Below are experts of layer 6 (counted from 0) of a mixture-of-experts language model. Rows are named router (the router's row for the expert), up (a neuron's input weights, with its number) and show model dimensions 0-63. Each number is 500 + 25 x the weight over its row's rms, rounded and kept within 0 to 999. Numbers have three digits each.
Before each expert's rows: a language model's description of what the expert responds to. This comes from a sample of Wikipedia text that the model never trained on.

# expert 23
It responds to: First word of place, institution and other proper names, like New, North, Royal, National, Central, plus personal first names.
router:477521482486509468541495489509474466530524484511530453530511493469496509483494530491496513480510516539516533508499531506523487512486546488502492564487538499469458488552501479501502509522513524
up1:475463485507479519537513473463522529516486504487482494483465524490496497444475507516486492472528513511489531523481490476517489485529518505493497508520513464475468530497490484494458498465505486
up2:541484512502478512495492483489486463553532531498504485482489488516506492494471535492474541499477521536469509485484539488480480550464497487477481518496511522504520560512482545511542496484525484
up3:507512532522481501545495518528511507487495545453513487546473509512515489442494489539477517515510489505509544504511543497500513514463551461487455519452564444487509533468464486520524488494557508
up4:474500481476521508511509526517499496487460470472488555490529518511521522503468510520471523478509484488490538512476451495525495539463526521465511518471480519462447545491476512478511506452507478
up5:475473514499517531509548522496517488500549536479484529502532497495483504479520487494481499499512532484503496528496480475514496494506489488487531514466512528512509492508490487536489480516528570
up6:481477479475478503509522501474503490497552474471523517481527512498521484515479486534520493517541516496507549454512459485554493483512449463489473533522514491535486511509486505513458520491529476
up7:439482477488501500435496480525467486519540475534509511471453506506477533442516530496490517469461495449515474488478499521448474521475469494479521517482501502466460487485515499502454498550476500
up8:487509485490497479482541498501491509477455548518480539540518513476490498508507506498508485521497466488541491484484488455474466499506521452495477498482502437545515555489507579501517512507516508
up9:453509513482519469505479496519534465525534470473550498464498497491523498500513484530530551503511540492501493475487513505476499493541538503519552499534541480480512503525518509499500483503499519
up10:497455489510476440525478446500497472511539507543547483461503482484470519482492504524506510479523478501526517493494514478518505487498484474524523505534508466468442556487539465528506498542518515
up11:549503526499471491532478525539474529556491517495474498522523449502485465488484498491517516516537448472492516550474495521505518498503553492505509506519482514495524522508486525495528534497505531
up12:513459518521476464497513443504510508523487519461548471526517493524505537470491505523532504493454513536520470548485500499466496525483501518488548521488506487491504529466522465482524475523492520
up13:489501490541466482527528469520473484515505507463487502488499499554471505472480505501516547463513510498518495480487486531490475453519475457527518507462508491490486518488475502501506503502515480
up14:501529460519487554526459518535489527483494476447495488506494506496505503557487469515497478519460467452518521538505506495535531511474468530521490489547469464527519515472521483499492517528511507
up15:503461477469481500451535521497491504512536522500544528466520463500518469484486484490479530483505466530473505498542509467526471457485488514479492527518473486507504505498515518464503500555542493
up16:460506443468548458525559493489502510486513503521495495489500480469473478487534476441475497479507497459456484475549526547499450507512509514514489525489470483537564478531500505526505494541509519
up17:514495483494500530465498513568488471584483478517560479509557477515525494462539517517509496510487534501515479510479509503525504499495483496468524562481487498465505527535514477475446516484497506
up18:493502514477546433500480464516483499482493536477502462499493534491494554466509507553505497518512481514539508482450499502514503509481497523498533473481508464468452499490505482469461496471540531
up19:533492521509461502502493460489520492485525537478486469507527510490482502469468500477475486481549544483461500537455505492473511539510482495501500492507519484524504463536491479502515492489475486
up20:527529524549530515489474478513512507527511492519480486548524492481492482486507545522491527471505467479510506442500511436482484495488513514484497499516469514495502509500518507498544479519502505
up21:536488505493522486524481504540488532556510493467508487490556559504488511462499471496448485540483511508474518492569519493513472513495516493502495497496469508515447494526537525503525499478512490
up22:524463518488495512497473495539488483491482507506543491504524494444464478519496529489534494514531485498522463484521493479539553535476494494464478496498521497547513495478486513495541452511457524
up23:484453538523484453472532503523495475495493538504483503487481495503495456453515532469498519501521526501505460503484521479494524496517525486488505491499530472485501521526503474488483545536507435
up24:488531510510507472531489506496506474496558515523500506491511488506491455498496493479504559463533523519548478506504482488458489523486512527496497539525481506486528537547483512532522522508539487
up25:564457493485487517528490488501529539477497525557502466484472485477477492450499532534495490517496490480459531549508524461516508490495521498525460464491512455512488482503535499490518530523490530
up26:483515496479558507554515506509541492510475539485499498530520492513528501477514477484552515521482535471508505522464483517464489554479487491504502495485479460545541457482468461479512497510509490
up27:526485523534517532503526483501500513455534491497501507493555475524479505530482515522526514515487491487539521471496511535472488549485509474559492531459481492494542522499463521521505502499506522
up28:495484539501505534500533480532511478556529504504500497465530510504508522510534533500493505473477497464507499457533531441492492497478493464511495514481500483493458517538521497533492483486503500
up29:538473503473489501515482508474531514460527482496467534516467533503505554461475506501465458480473487485529502518499542482507486487495498536519490486492473455507494492528472570525470527506489524
up30:497511477467513486486522528494514505495533513488518469467480486502515502486476484530464472498494543474506505487515457521512507459520478488479530511497510487508516494486472508510514494498499571
up31:534485493519516479497473532442479521471532532494515461494525448477533470540487502486535483520472471497488532533518472480514451504503505477481489473480524478481481490499532506485500465524507497
up32:549538505491506471505529497470538534526546465480516475529482489477529528524526542490469520425463535525503543508477512508496516471503534462505525477514532486489516507543509442499500479544489517
up33:567506484516446526507499518495522510521493494544498492492477502457535488510476501508524481506525539498486531497517561534517539479484511517488481483480496489524488484499536449494549464514509561
up34:510519529507511485489498463515548548487501472504525511469526500437471516426461512437510521487560499481461513511478513514477547477527500510508522538506500490506467525484553441516499501482491494
up35:506504465559480496509558478495487428545538507478482527468496496508528542478499538473536535475513491445501467506473539514545506426483519518498525522489478434503534491533515496504482482478493535
up36:489544480517457469485480523480498504505558481510516516539488476475520455515527495536460504478528447493515494465481534444498515467482487526502473520476538486503489463492547486486519530495484498
up37:478514498495462484522521479459501505535497516512519455497518488468531538507503478451471515476535464485517461485494521467509495528492482480520560488472504486525441513501497506529487499485473479
up38:526482503507493464481492485533466496486494506521544486509544495502458477485499524520499519505498482489509500497491470503520500523508530476516491503460510504516503477500485483532480514501551578
up39:510461497498508492508492507537536528507528511490529512495498497485486523476475504482479492479485491532505519513504499483534503496523523497504527515509483531519474484471512528501437472479493529
up40:503477477493496500509472527504449531475490533503551474483504465475513555480493568531540499457532530514512500499537488491487495512489518503482506503495515501495524462485528476497478443506502502
up41:496476489524498467525479515498491483522507506529531479492491524510506499481454499521473495493467505464535472481522520512524519551523471489484469524528476510476504544546498487482497528491526541
up42:483511461513475512473484517488488470523545535556490512534479461514497525505478494467527502468515497496538497471469524481457489516543559569521538500503452451522500502531479473429502506486428523
up43:496470499497524474553519508499478503505530495504475447470524537498446480513535520517465534484501488465495523519509527471460532527515467489497482519487480477502486460535532513500495517523485538
up44:532515508518501479483527481500533530541488539497517562485512511501503521514488488476511513484473504467499488477510517452537503524536491553504479576511504494497487519500535486539506514549484481
up45:520473431486457492473455473480475508493516497496516442523504532519454511512532525487517516451470483524506506501520510502534488486518483463485484479513478490471457491501519482493525482511492458
up46:515512497493492507477477475527471469492509462525526506459489518521518502516523532534499533497523484477506473491482549530506518483498461496530427529530481440494507515535519510446485515514506514
up47:531519529501488494517513497529493479518484501532494523448559480474490479535508540450515518468521456503499510470500482535517509506474471501495503497473527519494480499469519491515486520535546471
up48:485479505484508473516495500501521497527494497484535499525503494499474516468480502509508507487497451515513487539455489514506530490468539537468512486502498528487503511521546455512477512489460478
up49:522500480509544490526485538530459482523483502497512531478492505510515458512496496468445513536512492501500512512505510483490534511494480505529572507447475485476507503500460481487516529489486512
up50:507474502497528480480534465468490479533541530473532526517487490512519488497525505475491533480483529494527495511513501492502482496500501489585529544528565519456499533509519496464544474532510497
up51:477520491506532472498484534525526506550507504503487532503497495501473460515487503511525513502506523489510496510480520482466506499483471528513489511507512473519495465495516521503475440457499477
up52:543486527497497476493476523518484492546537525538475491491457496511494461510509493489521484514540509463498475509427505489488487463512488508494504488512513501483495433506533459509528480504446526
up53:518528470496504482487550552561481517487517493469486486481494463475520535487483533526499468492492542511529502475485529517502525503496508522522531483520482523527497456507543461500509540471496482
up54:525489472468501465500543498528520525539523472482513477509457525451476528479494528491461480500509453493541501554488489489519467522521502471510547519501457479476453479493535535517522505486455537
up55:467483507482484491473487506444526502486544466515504462500533480526515422470492487487496478474507495469502526494522477497510512479477493502550500499512476542534520496541521520504480483481496501
up56:484511453504475499456502512432500530538510529509492501499496479484473514545497516485526556509527503489485495519517539512479551512548478517501523560477483513473518477527520512529488498495487533
up57:496521511533462489515480527488476464498508487454554524495533486513503500503470523534501501506516472509471500499507525531526520461459497508511533473489504489462498514525433516584487485531511475
up58:460491517478494455499489474507544496496479505517507473501520461540484512489496459544513487480483443479499520501486512514513467499489512503455523519473504505495548506504532522475571493501518526
up59:502475488529504468526480503506485487554459494489493489525551476506499499479487497516520481563488498509518543497532492483492483495508503499451517519506501489521484519526507444482463490511523533
up60:521482485509484548454517487508476465537491577517517503473497479485483507493497517489510518488489489480481520493534485496522484516517496441493488523480482540514512498527530489499486486498505502
up61:542491494509508492521537497504504477531495471471490499482541504530499470494488486474503498439500474514428524528482477489474470501521457497518520510496511512490519470493496508497467504465471460
up62:481504514534474525494510486510517517527495517464508458507543541492526483505497474471489505502471535527509523472523492482504460542503519522511477514468489518484479514494470543534499521533518518
up63:491478500512495511524488510508488509448480496540533492516517486486474523513515511491530501505487488509492484509505513457491450485530453506479495530424519478489475518497479487487456507520495500
up64:513494468516511480523532495521506497461486474492532430537527521476528502535526496524536508513520520508494465526490488497523511484514515463477527483493504523474516483526479468489546499529483490
up65:531504489485482464483498473529479495517522502475488391495515451449529461514501510518511556503475490496483507504480455494462493485520472494521469494463471505544458493528518551489482498550502482
up66:479534459459479492510501520502534454491561517541500504520515512438506507516506482520473542491445514543549482532515494526504512524505503479505537491500484468519517484550481480476524468493523477
up67:521479479512496475476495528537474478460530521492518482515546515533510530468520513489536533470486542482494533465474514470497515501460460524484543542472540504525502484486475508507498503535494519
up68:544470508513527468481457489500505504492483502460521506538459518501509503517469490498512497494526471463483492500492508545524452494490494464475525501470506495547494469503473529524566501514486533
up69:509508536522474489506521511523486478526515509470486516486512508514480514509478491552489486519470454494502479496503470447460499486502522474515527545463488546495508478530506418466491506501463499
up70:477477501509469506471529472498446496460443465497487497496506519515473567492482570518536506513481539505494474504509531507464444518520476467525515487507524492511497515510478489511518530510555489
up71:515483510507503528525505508493475479513543514483477468492501521484490502468484475530509501443489494504524479476515538504496485481501492554534508464453482477536529455531502477494501523488464506
up72:448432551522500488476497516484544504485476468519508468521461523499537521529457482517473482505505526460516515485497525487478522492500461481495544487542505494530509516509533461468508501525485506
up73:511505519501538515511483502499456508487505530491545512461483491532460490479512481505508505502503535487453490481505524479472518492501462453534491506443512524478509470523505566493523554481513524
up74:495532464501526490499476509480538502507470532475503494494513526489502504500445498529519546532507548477525522472497484506460511474474492462490517512488492487588487461522530432535510528447506478
up75:521477535547511517528496515544540473489537515491506463480523539467491489542482505538520550515489503520501460498521443486536493494539497481509496523490494531527513505525480524535489502496538463
up76:540498494532521479455515497528465496473487479516511505500531527539534520516478466486493507493465486455490467526526506439519476442549504500496521454445537536500495516530499503466476483522497489
up77:521499496467528450537487473484500502488475519472480492495502473526490548511496508525483537494560511528549499508494498510538475534507535501486556470513535558508480507501536541544519524491528486
up78:449497485472484496494469503502474529505502502538526473524482473500471493511519529542520536478548540468485502537540447491462487456484492509450522512502525501455502465459493536522528498518515510
up79:539486447509492500536505514496507504515574519488524495511496441494541504487477483546526564499501533501508519457491485486508530478544492494489479492514475489487500504465557514473525509548514494
up80:480490512509486514500464454516500460459483473493497433509529506512502513471463539490547521481499512492509492504559478495538440484470528483511489517502474544445464496522498514545493506529499516
up81:514475518491496496507502561523499495495507520490516518483474466530465503493511503447470528484500525493591497523509551484536487496492502514459521506505540519520485550578477526524465508537504507
up82:477546482477474514520532482558472516519476542510442469523501513518493496504497535509489501493490512512478499476568510492517476515499533492528519493479511473530478488492526502486506477540529504
up83:514469473499518507513518473476473444511511452542484500515502499487495503522517478540473497464479467527448475516464433464497512515461494478488476499519457504498529532531507535484487500552475501
up84:487529494491506459484461509478492458502532476479450514520532544476506481515543536433546523503473488493498486519505517475496500486486516501498442490471531517517444509526525504545484460543489529
up85:541529472499540442515519533497471485513525484541497469488501494507504507476509517487514488478512504488535481536434498504452519520495510492494542525463514439492494512531532455485472463486497530
up86:509552507553477486508461524481502493504464521481498510495492526515528459482490526468485477539517520476474490448493487499494489490456485503434513529582501477468487505461531492464494413534480512
up87:501482474490476495471493526508528513541485529507478495461517498484514521515478541466472483505474482501497532484461503491514500470520459508488485477528472489514497508495526493514517526536506523
up88:504500526460510489510547529525462503495518479491548455483473521480548520486507526488491503536523584492513480499526504489509545471506451491525517506451454472518509499516516480555460482513492486
up89:464472520526494557475520526516461468487466483490491458469464503472488485457465517496516497491539498527497499519522536526497503500526459498498490486503507505469483498483491514481499487477478482
up90:525494496476490518533485502458496476571545479502471506499511487512492498492494506514465475511471469512524505544521505493493494467502490492505487491509529476543521513459530497493540496502503460
up91:497453494526499464498489545468520454509502516559498504502502492472512481505493533491517487488463494477519484533506458490500513487459506483460529476508472495485505572506490472516484476496490521
up92:478507498483497531515475473474487497508495486492515514499518477479496490507480500501536497488535483529539512467502527512540515527594524487465464477489517516480485474485482450508499509482512511
up93:487510491528460517496519559509497508501536523485464525490562542484473489472524486494469497517540472533492508547481486500517490500490444496505459554494514439515464506518519512477549519497514526
up94:486514505459503479479521478466499506501525531490525474499465489511481503457511467474516519536476499529468497482539510505520536517500532516476512491539503485505493576501505518519511527508520496
up95:459503495507485483495482527461516518493465502478516506510474530479479466463480560494502474508460457520484483488531475481516475504477517512522526531545525475533491464498503512484475527511554507
up96:496487497491512504534514508514561495496477528461556506507526518455487507473514476508525507482501513508490486501511517484517525531474483498483486531550489548500516528494467495497515506563505493
up97:493442478520536454479478526479434527516528477521488513536486502517508504511487524514495539513536497514453492481514493530523494474517495487488470495478493515538518513540528510565512511493528464
up98:564516512497518451539492475480458502497508487478469437478493512493543503454500543486487510499490541491524540514523489512459497514503537480503518511520524469467520468559502503479515465530468492
up99:509426461477505487517522511487495459501523523491537490498473491509496506449503493514497468552460455521482480492538499459489480493509476508453522540467488544512506494526516535509531524504494502
up100:536459523462479476510548565520512466515521482476504492546515471500465468483463508462476492479485522495486488481495540486491564455502500490508473512461523462471487507494516497507546471512528542